config.toml
num_hidden_layers = 10
hidden_size = 128
n_experts = 256
experts_per_token = 6
d_expert = 32
d_shared_expert = 64
hidden_act = "geglu"
moe_layers = [0, 1, 2, 3, 4, 5, 6, 7, 8, 9]
router_score = "sigmoid"
normalize_top_k = true
routed_scale = 1.0
balance_loss = 0.000871
balance_bias = true
init_std_router = 0.00653
lr_router = 0.00121
vocab_size = 13797
norm = "rmsnorm"
norm_eps = 1e-05
tie_word_embeddings = false
optimizer = "muon_variant"
learning_rate = 0.00594
beta1 = 0.95
max_grad_norm = 2.0
batch_tokens = [32768, 65536]
max_seq_len = 2048
train_tokens = 650700000
max_steps = 14169
dataset = "wikipedia_en"
Below are experts of layer 2 (counted from 0) of a mixture-of-experts language model. Rows are named router (the router's row for the expert), gate (a neuron's input weights, with its number), up (a neuron's input weights, with its number), down (a neuron's output weights, with its number) and show model dimensions 0-127. Each number is 128 + 32 x the weight over its row's rms, rounded and kept within 0 to 255. Numbers have three digits each.
Before each expert's rows: "mostly gets" lists some tokens that are sent to it at least half of the time. This comes from a sample of Wikipedia text that the model never trained on.

# expert 150
mostly gets: " In", "In", "On", " At", " As", " After"
router:155145126157155085110132107087198181159191084157127108111121141155102112064113175154206209155160163103097175112127174151123083126116110107143148160159086089123119152108121127196134108154123075097092073152151121150141066139175146154164177107117129127086089122153127113097133081134082149111147144115097097129115129117159116107119163175140103170175179161130099176089126133146103101127211
gate0:169166091139181095138195097125147113164135088146090145106136112133107106123111092098160094138176147092118175121144099123129092175180162136139068138150116078055137174086151174136177186156097050082115124124101146148105111200163107110034150143145152132160149151054161129147141147094148138131155148105175153085107122151105182107119117166131160152081121124074100148107162121136105121101130
up0:044137116103127117164071114099116137136138154099079182123124150156142111119197113111113144100139127134117107168116109124116115123066125126141101094127118136166150145164078056134120121103184140131099134128136060104169130123176078126102164111228150128071164084174110094145119114176054137108134053093145146137167176134155086180131194106102136109119128166159115108170072139116130100133096
down0:130164140138127064089110088158135121096111091098085138133078066145159113143204139082134168067131086064115067112135080153134157154061131134129168153125125059113150094142153077147109136172113135119102118169096145168152164105147123156173100125176176126117101119229123155200148097134156132161168126132137120101133159121159122164085151151157155146137129133159147197124154154150180131106160
gate1:137170150128141100103193094139167182181175108161073114118155136156138097057082151116136104170114083133135163107125134146097170086102154132188105140120146135085155121106166145197192167098126098060104079178124114162086086155169117151080101131112117089107130155155169127127137081097163137056122131143162168141108105108141120134093150158115095108122110209130134133096114104206127094096111
up1:127144140152138082094188082085163179179150095141072157095101108158126088065068172110158137203149079077137105137167146112092144096177131122150117151157110151085162114104155112187206133097147123082115136194114105171134075119102153126116137175146131108155136157148115130108123114116183143053150147114136112103110104157198138111143112147156088098104141177128134127063137110156127105072112
down1:220144124114135174165108105096106171149171106126167127148128142116099166147075078119148135091155124108155090130108099102086119108115130198172221188136117191150124135095110133161035088107152119177080142134127089163093166085070092174154134146142154124101109085112136097168162106135166120114122132086131112146170088116139130113155133114110145146114177076128133074123171138072095129129167
gate2:181149145107107166109087112130165099063109117143101142064119120112130159103131182102102109161113086123087127140145139065124056113189151131183195122109157135102091162148148085110121122194147075113092128132129143140126117154214154093149110138085163105129103143119081115131169194138139169125116168163112120079132088127121089072210110132122101092162127071135107131131158118120082103103193
up2:127098141134163167084100168176139151144086094125146199116111136112154174185166097099145147106080150124128132073114097166119156118082168115075138104098152025148082149184107122155074117170138152110134122143169102098055095080137078082110116096165101126165181145121147122113145103129090151133112128185062132163137147144147137120128153144125141110149143167079075170085121144189147170097142
down2:120143176112112171112113128119163154133115116100167150137146128179019150135121156119093157128121125089188127107116112171113108173106132145092125120204192132179167134130044125112112129137162099107140142130127101110104147151082157147107137165156094141041164113125046116173210149137071096097143138093094122164173167134149136109132081145172163105144116153111106148153180169110155147099152
gate3:128126060128168125153130093143178118143119121160179203124119115169147168111150142092151159131048132106133198191104112198117113150136170123137165104147128053192094160086162105136130139098178083187146139125102139144170127200142085130162143152110110096106114049168149106111067123116108133154112091113077101142133120112120180160121142114137120131169104185169108139116131137145174100164118
up3:134165170135111123126090106151056138113114152109057104138133136162154134152157108137183110097116087122115115129144192063125118125109112104129099169086093143027134144172113121102137098100129182106146129109120100119089144108096130119093150126145125167149134113066055119104185130122129121094105173112168102113152151093145072080153104184151211119082192120103139122077068159062114129109148
down3:071178093097209159110157162139085121149137129126112179119115102113170087081105127107104142150143125088190136160148157141152158164159121130128086111111125147110131185111083137101174136170145115090125100090170193106057155100174128134174134142172162120139121199139194079129111123150111131103163190134183194138106136121143173138143159181096127185128104157089103163123080123158184142119128
gate4:089128115128136117202167156127151147121145128125136098126114074107130100181078148092176187191118146075099169164123204174103088098177113139099147141139108127152163124160148100105125079075129160116085046165150137114106147086134145097136212111126147087111083079141147142123110144133095172140127112129095120161135094101044127143107133075111118110129119164155148110114170100176126103048106
up4:087091141167125142136135147096137159110179144106160098130142074098118107197116158127171160183117169123113185096133163193127110124108090095059097155124095085132194069119162123069092124080125205160138072144206149104114151117137143133085166100142139110117112076126149141086131139122149106185145109134075091120147138082096165128062136118114099117103199116108120103126164087138146099116096
down4:095164153060119072124170155152137123130102136126131187138147145169149070127106163136124074144069122168145088098136133118118144108096107121131119109160117146148134162067038116123085126111173177083194160163134121094174145111111142172055146091137166116184122126115139151109117145105111140114165119080125119173132141171112169186119096088133117202088115189100132103174116137129134067198124
gate5:183135131088175109065074128145150069123129070119153143129084123179084165137134116109163133160122150131161131124089063155133103088113097104127113084161111193133125148092128137147103121088137119126103172092161090190103148171058092119196153174096125121107167108148117145110106137054149122100049082127089170121152163092102137143146063130134132106124176126119147164172124065134116094117174
up5:088101092153133085175179127096079154127131123135096071122190155102153132085130201148107157099159090152135148168102097105117138111081135122108112127145162079132171092155117161131131169144129105083143119156072193116155078110115142156117096038157152122156097134072126106121113099209157087182154114112155139132117103142106122126092119170120154082072060137061090119153121100112157154104081
down5:195165128115150120114188133142113134134158160121132177139148139164185119111098124102169133150179169164182128119150148028055123134120133094118127149113170114111093143185121135104125139113131129086107141137162126128181129153186179174108163079111100112079134092130121149194162066153141099108116098071115154147116151101225157122139144171177133097130159181088115145161113107120135180162158
gate6:126144148114161085194142115101160101143189095088125077143153102096176108122156077187151164115079053174148155159097122154087125128111138152094128102093168135100154127120141194112137147165145062150127172116149153079108146180195113179129135130148155101123112169070121092110160138123077132158123114141187128137178151173084197174139104159066138163128106187125110129140144092126117107122159
up6:171156083175145045156161116156032114180116119123106097042090137144144112097139155125144191113105192113118138138121141152095083116145124164118141132073067111166087145104166099152115177188125086125176149120113074088135151122094106188122125120130150178160141118172163124099140067153162138146125085098075139151139194174102157117157139151150146149144129164121176109112146114121145112113149
down6:125114166169145179156108074109148135098106112144186122134118191160097119143134107090156123119143163229143074104174161107104108139054118145131152072086110175121112130039156147134135165148152151144162111082130099114118133091125137115138190113105128134064107126071161173101179124082139130077154165144145088173152136143150057132149142111127108149154100154096138122116119126127120124156225
gate7:114088097166113083175220158112141117154139089094167124070118095131080113117184191121170109142149060098124126063081138079122156179162169119123112150115128139151088152140159129105084168137124104152145106168172168136126100168151079108128137093145136149122126172161177088098132137133119100081137154187146150139143080124079164143185102126114119159100157150149147095175120083106099083189173
up7:132126136133092101149145133134124121163172132089105181068122145124074122146119189154121113153112117114085118114140139054117131151117160124121082118118102129137130130128144054084105159119067138096126103082141128125103110136132062119141151183201170116082128171153158174133133136187130140099082122156121161183203100154110143183205125122082117124084152169159165127089136171115061062186137
down7:159146095156118195091200115126100115146157073030105090174149109138111054094104119134109148149116118135084074114123142133126172170092068084078160137062132088133150174139086137085122112130174124137123118122112150173128075170094147101136104081125112148123116145172131092093178095116073139144124132145093127073097102106132119097104064098115148097131095147163145096111152060135144084121163
gate8:129162096179148091197180124139202164127144096133076153098114076066119140177150147170140111144056127100200159128152118124178081142131132083085074091133175109142149096074099135094138154144094113156167093124149149127122119107178094142119125113087127131150168116074144123136074122111167091162124082134110115088186127123130169131061150172190133143091116136158161101079169135128142117093104
up8:071122085167115132151188099108128158184135101156103157106182185123119143134166092167093122122122151124119143086185151164164084164152182162141115067119135104159120081065113137126172148157109106170089071089213132107105076090126110156093130102155111156154161146172177135111098107117182134142167142107088111086133132080150151177150165173149151139169146182141159141111087124081174123156124
down8:133157066115139100153123115114116186154166128132121087125134118125079139104083106119094090097113131175205119130151162144104069157172100161138133113127140137150118135143200123138222161182141129133126080135106138151101120159084166192110063089149115142183127171146123100159140107106164098109056112097138093079163160099081144130164103166111120113103145131075089177081145142120185091185151
gate9:108192117154153190101131124130114144094133101124068161208113117167145123092160157119105146101162172110135164148140147169121127134203188118143164153138125119120139156088127114093148110134123095073160044168125196190120047075116114117126141163129131148146160131124153120161158132153126129168144129079097125136152117065138065136120156165058112146130086137128194142080118137137099128171191
up9:083164157076202138000124085092119135118135126111185115119150099131129132090131176123173131134108149152084127116175150127133139109138157114154133136093130122178123170129137162086139102159077177076149161106128114100140140127169072148199120163080079112139114140101146089108130172144123094135173111134071192132109132146173140128107150141136143135101183110066158185149137118106205094129123
down9:086107117147123169142156124129140180143128118120160116147204105098144106096117130124101154163127120109113124167131183127107132133133149115110141152143114104111134181106101165115091060096092170131109220105120098039146132097121204125127121156154065099148148119156121139157106140103118074230154126123097193148095133128115105192103138153093070115146081181130146044106109122146183125120150
gate10:151116110128120154119119089146114136157169190137151106127099066140045142137136134152139168119154152109097193146117110131137118154112133091090119164145102061128097110120096066151096074179128046070096152134150137117127133132135143182078196143078168124121143049139107078126129091088105145104128091123105114071080105126097136083182148159094111168082122094128078084137103171117099176120106
up10:167215113108124096099137113151145108107111082112135115166183166095167117107108123094169140150142100120141082122127164117111107156135114161107157162137170125179125155150169144121182171127138178239100128102156122172162106151075079101188048141138149145135103191208106145107146145093134106150143128139069110167141115144175095150099105134135143146138163148102182169128158073133076130113120
down10:171122134117106089110118128084168153128149115064127130115156126096141127142100162128140094158142172073103074133104127148090090159079147143129101154144161064150094125076134138170113092186104170128125174123111142102084101068144117108015125047130161184137063107115173146109168167111051103112116064134116125154168116110107084143135090104135129084121135139094128103088085108089145106110113

# expert 253
mostly gets: " during", "On", " until", " before", " following", " when"
router:195156092147148088107158126096139130152167089182114075117105122140094144080142177165173169145153122102114129135167162174114094078107066114085141162136122114106174171093102118204140101156120093127098100169144113179148041115147132178126131102131185131126124116175154130088122095134101141113173086073074099159119115128146148086096117135105116170183144150175119170067121101146099113126193
gate0:184152129097182201177158181113163096132123126177142180190134139146120074168146094122128129065153105107126097072117123129094100148097111133084145161113148124148126121161064156087136135137085147122124152118057090128106163139099096094128118130134085153076097162173143122127172137147140133123136167123132133154188126156155183191107131150124162132107096051107099182116166128142138225104163
up0:151157056111130117089195181194178131145141103195070118151091178122119165150127152160099095088172043108158133125099114154124171135123150163098120122115150119133106121156079174068145136137115140144183075108124126101105112169153120143117144122116156094118148145205174125120122109206129157128134128137149132141169107093153131223132162128085154156122145121138129164105129143111123134213177
down0:087177122140080085163147134182127113149085152191120090172125130079172178138106148146131193048072144102098101168134203152191135134112100116110092123142128138086162136096155141109093159124193140157121102138149120157142145144149181144180137169122123147127086122152085113124113138154138122122108094129066138112134172084147156140082133077137146186138144168161165160171180135144068184165097
gate1:113129113132157115161179110109085139155109151131101136129079100135137167152140128130166123122159123098108072127089182115105103058115098114207161173136172135072150115125154127150122137102138096102183155152136081195114071129144117170112207127086119138075136117103146129095160164207075083114151100072052147158125112133125140148092094145094145153112112107144160121080116144053157126195155
up1:081162154164152103148137139112070063223075139130134145143126145098168155119155134150123108130101090125108064151075128204107111098194152138186133106113171108101142133145139178154122143151106099099129147194110134146162114171132105110090163122122141116119138092053135104135110107106104100185149078131132166124129102153160167109088078172098131127103098155149170069104101126068187095177136
down1:147117110109078118113106101144146195129170127126139140122040139103135130088150100131150168136165121125110087117184162090070147111077089135138114145086096131125160131098136148118094123106121137155154042123121086126131101074175166160075146138115137155076118181106147172088172135114064113103108073145172112106140083186173125139160157145123165197164081105129120107142153075072150175113182
gate2:108167068103106149106139109102140146024089146075124074160127104118091181128166082144163152123151118088089063113105139135065118121098110130137088167144119105150187096078120135157172177081106125099119139122140139075075123071164154105151170118047148154131122160127119082097097154136125095052081137069127131127083175143113134127115105110119111125183131088112176117129132118147091134160115
up2:152114103112156158139122175098088211103152147135197128182122170155173127134211138119120145154086132143085132171095101159077101121075087137114089153158150112133131126097165161102089079127103095110132168154095084171124141115158151137189113119181135173134171124193137123095179169102172110098115074120125126095177115127104123124079128124112135147128151170124155115115099091077187092188076
down2:168120147155137153128123089088131085109189133159133213122137094138102119121136134058080144149099100118174098229107129126157146131161158133117118114106169181105122121120161153092125124132178133131058125171145132143131085085137102107188093127108152135191025126157098114129135088169156153095158138143158087104162120144225145115142125087116147079135118181164100111133124116116109153110083
gate3:134088038152129117080124089188129139091094108149145197119151116123140078117127170087091130145190110101126094171165110119100157148207131088149167126108139130191173118119211147170119122185130112093172114141126106145139199081129121120129120175103111130187119102077126126100167111136148138153181130166130120157054107138138152131092149097156177111113099081056154147105117120125121124107102
up3:078101209169126138122129181124118142177067144106114109131104105206127165139117089115141100137113102130214135064132140090135117130139092092085088146107142139148077118135088124102122131066184146117127167132122093119153129147107138049119121066175116159144154117164123154099163131102120090084079167102184127065143124125084129089107155130169070099110135099118172112120157139211120158118101
down3:113168100133152093135139165084192112114110143159120163124173107086026122146143170082064081126141120132109123179159084102117133089109161201145084112169079146087164081095117149105165097115136124176140142139156147113153181073131183166131138059085112066113104155171133114159125154100120127153069122093149073122140123116116074111139137176134088158114137133129134111089088162106096126154169
gate4:108142100175146095140131111067086149126141107128089132098062148171179097157164138105132115132135145138127141125177166150115082148093104110204142120094047131106131107162138089120178116091124098148112176116159112143159118124110089124104171142112168157048126144102183143185073110130144061139080160084147161209172176137134156178141127131139113160171143185132099132110100073089120091140152
up4:144128090049084122167092112101164053137159119132162091123180084081147125115134099148129085079079080109086175158091103097140085145136127175126119115158179110151140118158098152087101127178173119155153101095110051121082098180169134172165155152096103130159099148125093096114204126163115114113126087137141134107100129170093130130139142081137165135062099110172104171176101145155137133142078
down4:090099150074123130156130149108206126101106081107077160151167170138115141105121117188138117150105087123139135132108154070166097144139119153109125115116189136094151104125102099125104180129110135125139128113117104118159185061195132109118184091116041188158125169154157177185108095115106133149125120137154100088160167119159095132126153160083141141078121095139110108184044133152196107177156
gate5:098095134127173106118172110109102103210164078129142050163141168109091101167149132119144147198134158141133165178086115141121088110152115082137126092128139098089191112139075115140134176125076141134162129144158100136144067158153060131103184180137128132121119092158125141131142140132127102154126168212127058078171134106060130107161106115117116128091120138175108183164166111153078146157136
up5:110117153139182140163120107102083105175165128152140067156121087197127116115141136162148124164154137144139182176093126174151142162115157105180076141134128133147112129082098149147129158094070074126147158140134130101150166138078144126108174085122153124159138166157098146104194129130062093114128084075145133125142083148053098124152132153112095182106112157111106199157180157188079183114066
down5:121112093183123115134152168086159090087141128105097097125146230127120124179139148130170123100194133106073146110158116072116114088158029149123117107090118199120129099120099082100141123135137158156112115122118117187096115086158100121104142202125153158081111099150091136128115076114185138139165141120106136091183159148183100132098134125159120116087110171170203109115098090125144086101137
gate6:208125060153102135094097131193112171081063112218135118110088148145102095101130174115152046177142177161071112136148181067120094106095146116154139188151136116143113135123090116130123111103099155137164102106104117144114150082101139183159150138081123183131132120138121138125170123135130186100134131107036123142095108106160100062085132131182104133148179117115119141104145144125121122137121
up6:111133210080060229158131128066103132112140137105087178106171152147200145183114137075065159123152129030159131092111094121143182138107136135126149108111088150196141065179168105119134088091084119127141117149114168141144135132080113098112096100131130129113165105119154114095141121133148103140130143118125121085142116138103108168151137141100077126144118090091170082166130149149182114110160
down6:190160132140228171185148103122197137061131114133077097099160077093032113120123164150156089137147149185189166159128101082133098155080163133053099113148141110132120115119130169120172127099137147118155097145152099124154160105129092212138139094107146121116148118129117152136130160112121165145098144116152141180101113078156066136152152160124150094100138122155126131131108138183127080112161
gate7:147075135120082116104073146165121131117159107067126079144188090119073118131103093089111141186132155179161181140141140104120116091112102097073094159148124143158187093088078134152154120101108132170140129130140161188139152144110136173122135170191170094164092172146160086120113140136164142081162132128138083130110111091140120120134134069167109144080068119165193204163151068144130137085117
up7:109162122076145137139119104091112141112127137131097130119129180124168132191143133127145149183148109159148111135160107112086104127168128089204128146082108043101108182151142105096109200102158117102077169127121101080107166091143118081157121152171117178101141141134110124153109095132150150145108148091115171102120179173118125193175069154097103096105154086099141111027072081109127107138184
down7:116149144148160141143049154134142104112100137098075151137185060180088123113181170181122124146166066172133131170146083149165054194156174128123068111188160118119120172116064109128136177128111121149129128139093134109136111091121121092137146120183141171101162125094133143110151222113097110177143148132163100138099142174103105119111147118100142097117203115123129142120086139083148178141111
gate8:151136111119057118100054140114061205097116085163119082122143140095088115123145098116110145122143137100087050063136115134103120080103099081091168167111098139115111108146166103149172110129126094113089078065120081120072114155168134121105121104101138165152154138167176118115128104211170134115163129118105110179132086133191159082147122167135104194143155128149162147135174112120171145155138
up8:168142111129063120135073171125073169089121124142138068106126160100111121160125077080103135127166141107140042050167117167110133069128103073124156165100093153105107125159155132181195085139091106140129127074116112109088128151115115132133132157098146143140167160144145130109133133201156084158124130101085086178141084116172135053149133172155105182177170113134126155134195119103137139144121
down8:144121050163139097127152176142127065156127152149173141143113144126203116112121109194129150075090092175060101152076117115194132156183142177118116093138152131132170148134161107117096153137083159111137135132170150120143119090151101125165166207125134101132111113110167112109094141080176089157131057136143128125083170125121189142089123156128118139139082136228133131111165092090160151131154
gate9:086178194151103100133123114101099151126093109142116153165145127176113116150154117180160113156127153066108161121115128079122152107141189081137170082141145150122149098098109000095156134121101127097146132155043098109148123116159139074121123086126113168179075154122113186142101150156202172171107154123109146094170125132136100157118113163109096137108136099123115154115108101200093134179100
up9:149124150190167119105116194094110113122111165140178178192142127076095104164108089125070110149099146119126111120150132119133177140208156091163104132153047122114132110132094132133135106096126126148146101138081165105118127168147120107165065126098140114139137175156139106135097141153162140153115072114160119073155070127154109148109079180110108131155169050147069112118114120219069153078124
down9:081153142132114060137096183158053141130081098102175168121111162089139059133161064139115116184083181164090115087103174121088124136160166108155113151092139108141112091151145084145126155096107162110159111127084149174169184173135183096131183096144111121097142107084113083156085117168133125190146141115165134111139138160079074127089102179151137122171137102130107135118134110138064133092153
gate10:136194128060152087166137091123164150169141132124194129164182076126097081107129084170185135113119103150148134149093122118096082133167153111161140064174153123173148125128130137156129160172208097062145100183129097068170140148181160089137173113136087187158152124115157143127152123088114152114143161137172146135097094133169125056126111127101075172108166090094138168130150136104124147147128
up10:106062144179102131080107116111088128082119160100104123107078182161148153097093172054105126119141165100068117111126156128124169111110142124191082176158101143112095125083106113153114168099134166181082119071145143173097152100069110079160104107133095117115071049146135117141139147121153115088090180133072111157121169068147101110157102141133142135202103110121096154102085113113120088126103
down10:127149158168077114140089108140168109117121084162152182171143151182115178164123135078116143132132160140100088125200193115149149118133156124222193133110117081101136106193172171182093069120158183104082128133083134165130136158127103142113112170150128106122054054161087104136126127142151110120156139130135155169099103101112093164138140087150062125142170118119154170163137093138131097113148

# expert 39
mostly gets: "ap", " This", "There", "It", " According", " While"
router:147101112148121100138143155098169149133156128159144075115142135167094133081085197104159171139166144100120115119164146180117084131109076111103137151167070052128128087135107072171159084106118107147137075158137111180102125129173124153120156125108142119130149194212123146095141083109115132133186104098110073157129115157163066122121146109133070173173184125120124132131071109115121059145196
gate0:189070118079105140130131143126120089143112065107168059123149152121097152127186160057145109118125140153063126133105147054133080127126143105134122173163167131131150127065130081121129105147129197057175079088126173124164165151100173162182116153163117154103116102130116118117068133092163141214163098111096148154073167132147130098102158159143128108146132125105099120126106140163145080132173
up0:139098046078104142153176211139110086180139083117146101116141136063120202128121134094122093078115098133134051157147123176132129133130133086084139112117124092152100128130100129097122098170157193110124105173122154135135152174152113122161170143144096126064200132147111116109118094113144116204141142194169165170130154119099138154132161118170162159133072092162131119165072146149138117129175
down0:178126135173183162145150115109151155126137106177140099132147135110121120143095115146133119146111108121096134161100145063116165125196129104124073052092187135135095177160080116145140187118133126101158133101162196146161162162158131161179089122098105214033137132080170195126118139152131104076157074125125136121134122156119174163086118110126161137101080131109111101126100054166115110143119
gate1:170121174147158135129160167101191114097080135134106143121123083221106160123139147135162086193078171141130162081133093158153140165094116130156088170125125094067071075134145048174148155189099089115126139131164164132092094109167086130134075099127121115107102160119094177045160117147146095141087120108131094103131137157158120102153163140088111155167128174126123099105134149155082121148163
up1:129103151105174072141155091120149144117157116114113164135176099087178082145131144097169074114141057144142092138146121075175132113164175124127105119135108138076091135187128177168138122129221111121122121116120101155157179122134137157090108090138142141124126128133103128166148185165162196137129162177125075082138153155109087141109160130193199178124086120176116140183099155124159110081067
down1:164125108144135126114164099117138034106110127107150118148110045057144113101093154145119083125109106117116164124086100120107134091091149099116082091162126064104130133112127180132137085153132120048119125123085120147174180150103139115096141165080130138122159121164123135149148103071161170076140167134163043108143124075103060131129168123136122217160086133082153119118080103110138118081104
gate2:168105095094150121110113142194154055106120120082123123141099136169150098112117112095143165138152150122065105105086118160124154181051124170138178196145136143133144159130174104204081108127096176090115118103178118093138096094082096104105074122084089141093089148174097138107138134092106082116182090126141122135146142159174141101088162092140128158123181165136070145134130074055123105134114
up2:182115154175158118072079095122175130121144125101124152147098158177111140120102119100175143182154161142129143145140106132073102126110154121136110198138117158121134070157168148190113138143110126125128111107139084196186090111112113131149139125079136129072100095145094147079130125129138181099149086144081158123109136122222072112073178122147096142146175122091176149225163164090152115109105
down2:128111131159076109126106181198159076137130171171137187078138077111185131157179067113151091101154097108094123089103100122140094168176154129170143147157143110129076120126151162124079078195151140085134159149145117094121156118100137061144115074107102110141153133189120097140136063134140086135077113148122151134146135086114202184087088159129102097141100131182173120101142108104148139142090
gate3:112094149097160136128116174104171167148118141134123147132117142161090172111097109118145166108139123184166131147120084158109178115140135175119129100125138135098106129119093146168132123142149135185111123142155126178121075115178108037156239122109150115110111158131137104096083176118046188080119140134099082170097079138130147118079164145119073165145170137156066096160090187097145091087150
up3:091081141081182073124169131121085192110112167098149155119150151176130156104101162083148188171144129153100095135088100167137160144190145141123179129131161169095112158146154140121149157078138162139077114169123122149143137116140105090137172108144142136156150142134110078095167133112143232072153130145074143111127164125108172099148138114132083149136144122098113140142066169148113012145150
down3:128150080164116108107128140111172192151141103157175125096124125119106117172147110077070140102137148166195095110085139099165122167168112104101189140171136090126094132112105143144111136121164174135101114118139017132104128112148149127183130113132108144152181128139114178135150142183166162190130159122163142095179109052152079117098107121143125082144165153118157083111133095097153027096128
gate4:110136178156111143139158089134154130103126194105151096088158082129099075077164129160080128175121129102114086200134151188138074179122138059126177114137167132150121094121097109161127098118151117087077116180075072109115102115166137158159150157158154108133102148179118105168152182138113113097156111115134147173137151157076178126186094091134133127114169130146144172140105057117128052095097
up4:179137157105109195195156113132142137102166165136147115107143143112098056080128105121108142125112135110140108190122172176130075194132140090145198127128147159145152130085160107167141053124114096126085115217104119073145093096144089146121163170137202112130110184144109146127105170121125134125106088117150158153143163141094158154187119089150088151120151158184147127142108066117114111074161
down4:112090163148140167107098112162037108101095093127193103060186157151154149184211174104063162156096175071135157101171105125138096123165127109089204151137150152159126089120168150107112148117133099094166131093111136114132095084074134131061110178124137103183149135141094105123143129143142170122128135111168146126123186117131123119098104148135133090128172144178153157125084098100087150109139
gate5:150160131103128116130137101126138108115144083134123085159103128169096105198147109117131093190045123140132137112106167096078106077109090138170118208135100151036149171071123104089134098097114178151191124184139168109161157115099154117083182125139163107113129159136153129082097108132129127111120102110088141098131160099098078131103139112098130116179088087115102180146090104138040127177133
up5:189175133127100126103095149150073137147101081098127163104116150096123160124125139111100146117193161134218061134121121148101162158153091127127162098101153088148110159175134159168135159178131110090060115092137147151099097188118183141157120072181063135136124136037161134149132125111117140093099186123098128133131122146120197152182152167086132147122061121130172128134112099114127102181129
down5:139163161095140092076139110030169103161141090110207221064142154173098144134107129150128104137136139103157084108142115140121130075145156112101159124098107162097091130191162144124115145134179109123132070115120107175083147166080110128163111132017108165119098113128118162097155080120152127062121134151160158153075117108150109141095142169102101138147143144103144137097131152113095121139180
gate6:149110173142150132068131099081104110070139051101124165177128129177183131065094149155107131133156142137127124153166150156153108098173186149160103179162103136161121081072137109122138155103102137131128119162162133177147090126109159159123156175144161147105133096140115149097118155085048124124145126110117121141076145099201069120133210177145112171141134115155091122154121214133135080121176
up6:123046134111132127079136091124148144117170100142143131132144168175183142116097116149126124142147136108098138113136131192114111105115140120114058189234074145170099050089120123168108158149132117147151096139139125138150101113106160109095130133164202138107154096145154125072120143071070159148129111112139150111059113132201097115075203168145131148103159101122127151152119179149136098117184
down6:068074166191109137150128118085095065129092110143117095131099173083137072121165181137147093139146207094106126143054131091149112150088123066103067128106124200088189115089121098141107130134104117131122130151087160096131112164116115185094154168124152131118124127144082170110091159139141117143130077091133149115157132111094049166101168162121130101091135091122170088165144169099103105106158
gate7:151184153158162082150126153134112111144094146121132110137103097129135141132136171132090151156130101120151104151113177103087094081119119127105204137154117111119126156151129098088190088121103142104148144148063096118042116145201179070144123108162135115092117167112116157117129136130153136202102155137109155127143108171134092207114123119076141088147208167089093210116076109130108080190125
up7:144081142092097106135127177147177110100166143088130147143107118103143087130152159145142111105079130172078180124113126166128148154089183175076089096101129169095112097149144132123120146076138101118111135123156131134170092160076104136112161185122074087192103095079068127138170118093104138105113126104109084097192150164117153144158153161068203182130111165143115112078157183151129157198157
down7:091096155091199169124203136109081134100156137109188121104185130080192136127178138153184152137157125148120117111103149131126112096158167142118109121055186136101095076115101140123100082083213125091168112118111141072139115149097081100108168117168122095075147123106130121146148133106100157111168142145146115097084101138095139222125175146126170115162128143145170088151124163140155114073130
gate8:124144142115132155141119098120111138125116127151160141118162150049130146158047118166083104092118118143200138123152162118109124137189119148100176123154157064150090102092093124125173089115088188062170103184083097140165139147174150132114096110150176145098118177128171200124120135078106154211111132125141149164147048114126105146140145159083145136129160168147079132114091089087113134131077
up8:162085096070129150144183142113117109172096110114130206132154098088139123151117095093112142111119096167163051137100127075176168137155076144149176104174122106091103074107135132145125102106137191121129146138109182169151175147097073079107079144151123125110168144169141178106112082101136206147135091144121153202140181164152166103090100133120149103112087131183140105115148148151106132115183
down8:148118131161125126121107104109118095184171158116110142134177127080143161167244121071160132160141058193043106149147143150138143168119138120089131088083117183120092154144113154087067155163106139108115149095142131094173114165152111145127119131134177096119130070130121197105115144184117117133119145148035156131084096170108084087131184131131109128145105086086117109147146124115100113142123
gate9:146081154177141087110121127114128152096159057089090064139158112162147099134157142140100148134163152183130117145112149157117155057158121156119153131112146070132143122114160107096171146106142158117091054117194116157093104133170171156081131098079113159135157095086101075186163176124072100155079150108086121127153087139043180172150156133146160106113108102144168110142147144172116106150178
up9:129146129151126109154174194169164087140105142146155176134114087087150138129153132167105100128087134090142169111102133073146130162063128135113114157094105159083161156115091115103135156134119134175174135147096125075122131114171093125087021139166151072139077140092185153131093086160164152114190072115152155097119074160120150130089154112106207103146162156127079103076128085100168129142132
down9:176119142125116039087137097165148130180120107107100092147130121190121148103150111139154149177143150210102132179162137112071130144101146084094093119196093134124119080120157120079115130119176113160130145135186121186136088157099102142129071117113148079123128138101138063141187143132122151087155168117061153098168101182136131097146131113035097145120121082104107123181128090135113090137143
gate10:145140091146116108115114143066125085148158100174085150098096094099063171133137147084111111182138103143135110172163119108112090123166123094153107160092084101104198123116135139093212166093170127113158100162103060120159122139112101143121170092108129119101134193096178155111093162126155087123072079106130120128109097074081104177113141179129131116165065153138161170121116068122162074100093
up10:093119073160127110117132205184177167121140192117105132101112119066071138075150174163134134146156072126119113159132119171089094154122087145111080171126089105147104122135112177167154132074132184119139083131080118124145124138105115123184123126176123114125151185102184176126079200151105109152073067110129147159066091103139091127078117157113119136112150097144165167108076151102134130110095
down10:131043122083133077052092096141075163159160133129151120147163134171077129118195148103112141116083119126134129102116123151093104100094130167141138110135173084150143127124150059091095101187137093117136090121145171093128136117143133160105135109145133075176133133088091188149106129062093099107096194080088153161118174177162122154087175164113088150113069174105173110099135109101158131156125